From a checkpoint of a small mixture-of-experts model trained on Wikipedia: width 128, a softmax router.
Below are experts of layer 7 (counted from 0) of a mixture-of-experts language model. Rows are named up (a neuron's input weights, with its number) and show model dimensions 0-127. Each number is 128 + 32 x the weight over its row's rms, rounded and kept within 0 to 255. Numbers have three digits each.
Before each expert's rows: a language model's description of what the expert responds to. This comes from a sample of Wikipedia text that the model never trained on.

# expert 59
It responds to: Vowel-ending word pieces
up5:140103126108082146145077159157095140197127169121123140135075096105108105113139120145106141087088167167139105123128212101145151095109151102106157159129104210091157110164157137197224118112136125112156160183110128139106151157113129246105147149079075167095113143121115156064100100114119096105143118129120182193151123122160120166118123097118115121173171157152143165145125137101134166120123

# expert 25
It responds to: Breaks before headings
up4:172106112137124105154124147132175148009129207158173098141165130188097161122072122122161107112124074153105123194126177143125122141118125081102153090188104140180086116127080158129137154138120081141086072127103095157135161162119122138111102088125135116128106102094122130179147125114134083126128154107175147166089159134126094104109106187151094143154133149032140138100112123090120089108058

# expert 11
It responds to: Table row pipes
up3:080153150059095100093160164149120066082179080102083168107114136140100132108104174107141131098189127157141100163153155154079111149157153080140103030123104079082121137189056139160118152144141122127161144120085134081166137138145139149134123143165150159067174125127140112152130110111119099122095099130076147127113205176143135086139113096132124095171138165100111095146122146126216089129145

# expert 39
It responds to: Line breaks in infoboxes
up4:158133075125095145134145104130143187111167079127154171103105129163087109096109207133123135154119191142140110109126162068150118083075097146156161097112094140133136155057136085127151084115111022156120166139123119109158210112141171100136167104134131044125181119162100085147089165153096141217145113136171122143158127125166156109118153150113130136129165130121158148167150112076134112126097

# expert 50
It responds to: Commas, as, table pipes
up4:159072127136138129167083157126111169099088129162143097114069118123107134114150093135148072149161122094112154089083127195098116197163204117091067142136190157161142177157101094137117110134181137098130139136106140170090150122122076127113191162113087119122107137105082058134124165127145165127148125150203159144114154162117162080143124193156109158143087159066183128133104170121153155139095

# expert 6
It responds to: Quantity and time nouns
up16:141086097123109124157058107198154119158114162168137124186141104093132184138112100117135134064148152137129109099078137144150179151146053125100146136080137071121190113168134122140127068137155156164125095188147070136115074179095155111135165150101094166140167128082160108102204094119131149127100150164083171185126111153163153143101086083132103077112187108111173117129125117130127107101104

# expert 26
It responds to: Infobox colons and titles
up1:126148126135141086108060095127146127066085082172115101135119115115194194133129109138146158090116124130119119118104091163125086106122159108114168103149242148116131138140139161175110186150105136106074094169106116152150149083174118081189115135145202171074091153109126130089174123092147149179123180165150131155132128114125145116186150147157138163140080153110168201116147152146164145162107

# expert 3
It responds to: Table cell separators
up0:145085138141154132149117073157151097129120119124171063092132177110115153140132136088123153096152098136087161119152094122151149147181118146085155121124109130165115073151166142099145112102173118087133130069146148119159144128123171118136133148086133124060112088056169146091188108124119112075124103135151092128254072140140129190144154180152119132083087126093105113098150121088074190095082

# expert 38
It responds to: Name syllables, place words
up1:088217127145137136178145084124095091108136091141093126174110152119120106160160103146111184120148140197116168169141133116106105095134148116102154126099065127068081175089181177166122108103129165166173135123144144176108094144146110141097168176157144148176097074061114203148180139130133171111189089144141148142135155130126117141159159124096103137046122125144149122111114111106138206122108

# expert 19
It responds to: Table pipes and common nouns
up0:123164046158149109169154156134094121133121114148169158133123132104138102219127132153133115168067174143112139115137161132119142083071179124118128194147148150154091077115150153112084134176175113117157073151074134137174155133092086163115143137166111057166150119096153130149065136107144102131117161130155079101141166058120159142125090107120139129170135146133208100103114122158103144125033

# expert 37
It responds to: Letter k and word starts
up4:115121104128078147182140092157145108137176139161141183127141205150122135072121118107104103115145133103148114151070097163120186166109163170058120120113157128146159105145221164144121129112098123164109135110133086100097115111147108186115063122112084117139131128182106063118135140104149085137177141165102137121150128093173099139151058136080103170120186100128194134140134067156176107093077

# expert 51
It responds to: Mid-name syllables
up0:096059192119094138115131093152059141147125070122194148119129182127126110096145193149141115149140155136121141123130081194123159132081141123124148149186120125087129100147150232126203119111112083150121090133087141110163146146125158151182173157116121102104073109168077196114125150094155108142137145163152161148154084131105121077142202139125104147137153132126135109110049108123109114166133

# expert 56
It responds to: Word-ending letters
up2:178112111093088174146146189105087093161134103133136137095133111069129070135122109137073120158137124164125099122090116163108140117198154119112115107132152117150102165139062186129145128114113090146071120109113136180106081234078092147102172139143189150156144117197095136123157089109152164171162190151092127162169147163200145096167157115132162119155146156114136092123104122121110074128141

# expert 46
It responds to: Non-English name consonants
up0:132090124106177102112155102147083125115110151126110097153140209209123138163149105195104079168127158148128139181131081157083070119189121096092160138083168130199164140125121181126153145144163079135130116185165113150106112077143162132141168121152140137155114084098124150134142118104152184148128135138154111199142139100146197122115196161087183117166171130147144130172095182136101137119152

# expert 2
It responds to: Arts and production nouns
up2:171118139114142142141167157154151133139114156153135104106098118138113078095018182098100095104140153128173088117145024137183110112131138129111103153113129101117142128160135114105118120101096108123153168167120149142160111084098106103179199143136098079133128097117130101165090100135093194076099142109167097127097122116154154167141161173131168139098124124099128252159148093156111072145137

# expert 45
It responds to: Result table pipes
up0:137100161059121128190129121123159183126125114082099125139142094097135069124082115126161151137135162137155153154138148103119110110100121112156129097196094124102134183037084164097170134073162158110116125113137147140146128135078149185071136116171153137117127102162118158146126050073159112107137116119106139117071129103073114193184145101127056172135158113122076150103109143171133139087053

# expert 14
It responds to: Mid-word syllable pieces
up0:127068098152150176122108072113171075117100107124156139105099105134115111246093124167132093119110070134154121065115120149192138166101126169178186132184145098164111095103143135125113114131108163099146175122160163151121117156068117097169178131126127103138171131153060194161131122112148091112152118086122181119080051097109087122105124120100153137119167122133171173136086139103108123141136

# expert 63
It responds to: Capital after name prefix
up2:105058124117119091125122142101106132136173132172185144179118115177098162106093173133173194109172162141082092103146170120083147131103104130106098108106163133143160116058174100108142121079168110089114152105106050154142116145161099152116146116112077103146197045090100082143151036136154088180130130084109117112132158130141136147123093125172144130142095112117127091122112073090146105079136

# expert 18
It responds to: Initial capitals, unit letters
up1:081143102148166133160065157155141107140092102156110168161147164122130121160114170114104132134122067134098082098096077105125098123104106096182115121172109117154117085085116096114142129134116187093094176124149094174203109106050135156156138179149118056087139050085156125139174151128143086127157128126199122095134129088156077115141063145157144109155092148110171087119164146115141107111066

# expert 61
It responds to: Breaks after infobox lines
up0:159112168111095185119101135085127084130106146186141088142143108160151107125158073139127097118145081096142176137094132119100170136152126062127126115131099149166125114144100130150092132166076154072114103129108098150071135114108110132121180120125141120097072140116104160117193149137113132074076074179139136090103084180197117120125114207149133145117146190000096135103111134122128116145132

# expert 5
It responds to: Digits in years, scores
up0:163084093112139185140120114092136182130105133148134148167133188140111126119134129098165119118140086084174131111122074134132182191108166075076120132100133171130128104132158098153156119114138159081128139138217075169148163088147140131200120101096132137131112132091102189113132107167177159154154146170063128100141106118131144122079115128114157104131095106075140204157226105118136107188103

# expert 1
It responds to: Time-span nouns and digits
up16:147123150165144091073102093065088079078162147090169130102158131152159152134143129105147090122124141135102098106143137154125144114107088101120131086092106146127127130132105162218159165056150177159153089139127117091161130097128124154147124098088162143138139058178098105117155071202165136083173107202176141155090096160134163092136166137135149160121129111085125133107116105036127130070153